{"n_layer": 8, "d_model": 160, "n_experts": 64, "experts_per_token": 4, "d_expert": 128, "d_shared_expert": 0, "activation": "quick_gelu", "moe_layers": [2, 3, 4, 5, 6, 7], "router_score": "softmax", "normalize_top_k": true, "routed_scale": 2.5, "balance_loss": 0.00543, "balance_bias": false, "router_bias": true, "init_std_router": 0.00902, "lr_router": 0.00228, "vocab_size": 1075, "norm": "rmsnorm", "norm_eps": 1e-05, "tie_embeddings": false, "optimizer": "muon_variant", "lr": 0.00616, "beta1": 0.95, "grad_clip": 0.5, "batch_tokens": [65536, 131072, 262144], "seq_len": 768, "train_tokens": 584900000, "steps": 4052, "dataset": "wikipedia_en"}
Below are experts of layer 2 (counted from 0) of a mixture-of-experts language model. Rows are named up (a neuron's input weights, with its number) and show model dimensions 0-159. Each number is 200 + 20 x the weight over its row's rms, rounded and kept within 0 to 999.
Before each expert's rows: "mostly gets" lists some tokens that are sent to it at least half of the time; "gets" lists some tokens that make up at least twice as much of what it gets as of all text. This comes from a sample of Wikipedia text that the model never trained on. Tokens count by the router's weight.

# expert 50
mostly gets: "ing", "play", "ack", "nam", "ick", "ong"
gets: "ing", "g", "ack", "all", "play", "ong"
up0,168,173,190,200,201,182,237,213,189,236,203,198,204,228,218,193,231,234,212,205,211,188,173,171,176,196,189,215,154,190,201,196,186,175,171,167,173,212,201,204,206,160,226,221,193,192,185,212,177,190,191,193,207,249,216,207,221,180,188,229,251,182,213,201,204,175,225,151,182,182,191,218,187,163,221,191,206,194,213,214,180,186,201,215,215,131,190,226,190,204,200,195,194,178,177,187,225,189,186,174,214,219,213,208,185,193,197,203,157,179,208,201,217,222,191,241,185,206,226,232,208,232,190,188,202,205,230,182,176,212,209,186,172,208,220,215,172,220,204,171,192,191,211,187,219,197,204,180,193,166,179,192,197,200,200,204,189,193,191,187

# expert 9
mostly gets: ")", "est", "tion", "ation", "ent", "are"
gets: "ent", ")", "ation", "est", "and", "tion"
up0,218,196,201,198,206,186,184,203,176,185,229,200,177,185,185,166,195,183,211,207,195,220,183,185,167,163,205,212,207,199,212,191,201,206,205,193,243,186,204,193,172,208,203,192,204,213,217,230,210,218,196,193,186,189,220,205,230,213,171,183,210,221,232,266,208,210,190,221,254,180,185,224,217,249,210,230,154,193,218,192,202,204,206,208,207,227,195,181,190,222,164,203,200,177,194,199,207,224,220,229,232,220,206,220,197,229,197,206,201,202,217,203,201,196,215,249,189,197,199,152,188,203,204,176,184,185,165,196,194,168,200,209,208,181,227,174,162,175,180,184,220,213,188,218,227,187,168,166,204,229,190,206,195,177,188,203,152,184,201,211

# expert 38
mostly gets: "n", "t", "st", "s", "l", "el"
gets: "t", "l", "r", "s", "tr", "L"
up0,176,191,198,216,183,205,199,172,167,194,204,199,176,223,209,180,203,229,191,207,173,213,186,218,184,213,201,208,208,206,224,191,190,224,210,176,227,174,212,209,205,201,202,215,241,180,185,212,203,173,206,215,185,194,202,210,184,192,214,217,213,185,167,189,152,201,181,160,222,242,183,177,224,180,206,186,169,197,214,176,211,182,217,233,224,205,207,199,186,211,201,161,206,208,213,164,200,181,192,182,199,187,192,180,188,159,212,168,220,182,185,226,163,219,213,194,234,195,227,196,234,218,226,179,197,205,211,227,221,196,182,162,202,183,226,226,229,166,204,162,210,200,189,219,175,232,252,177,217,183,200,215,209,188,152,210,196,209,206,182

# expert 45
mostly gets: "s", "ad", "es", "is", "us", "ap"
gets: "s", "is", "ad", "es", "ap", "os"
up0,150,213,227,253,189,189,208,204,192,148,216,203,190,222,186,193,174,179,172,200,150,191,216,179,181,199,179,162,175,177,176,203,234,208,177,215,197,214,198,193,196,199,219,168,202,175,213,215,203,196,212,190,198,177,178,179,192,186,196,186,235,222,221,213,236,193,191,207,207,198,163,192,193,228,201,237,217,233,212,239,243,209,168,197,190,201,196,198,183,204,229,208,175,199,247,217,187,211,178,187,192,217,209,204,220,188,188,207,177,232,227,222,194,188,189,205,209,209,186,219,234,187,193,190,205,207,188,207,163,171,208,189,201,189,204,181,189,191,196,200,208,193,174,186,206,222,169,175,207,241,203,180,190,165,217,218,190,176,191,169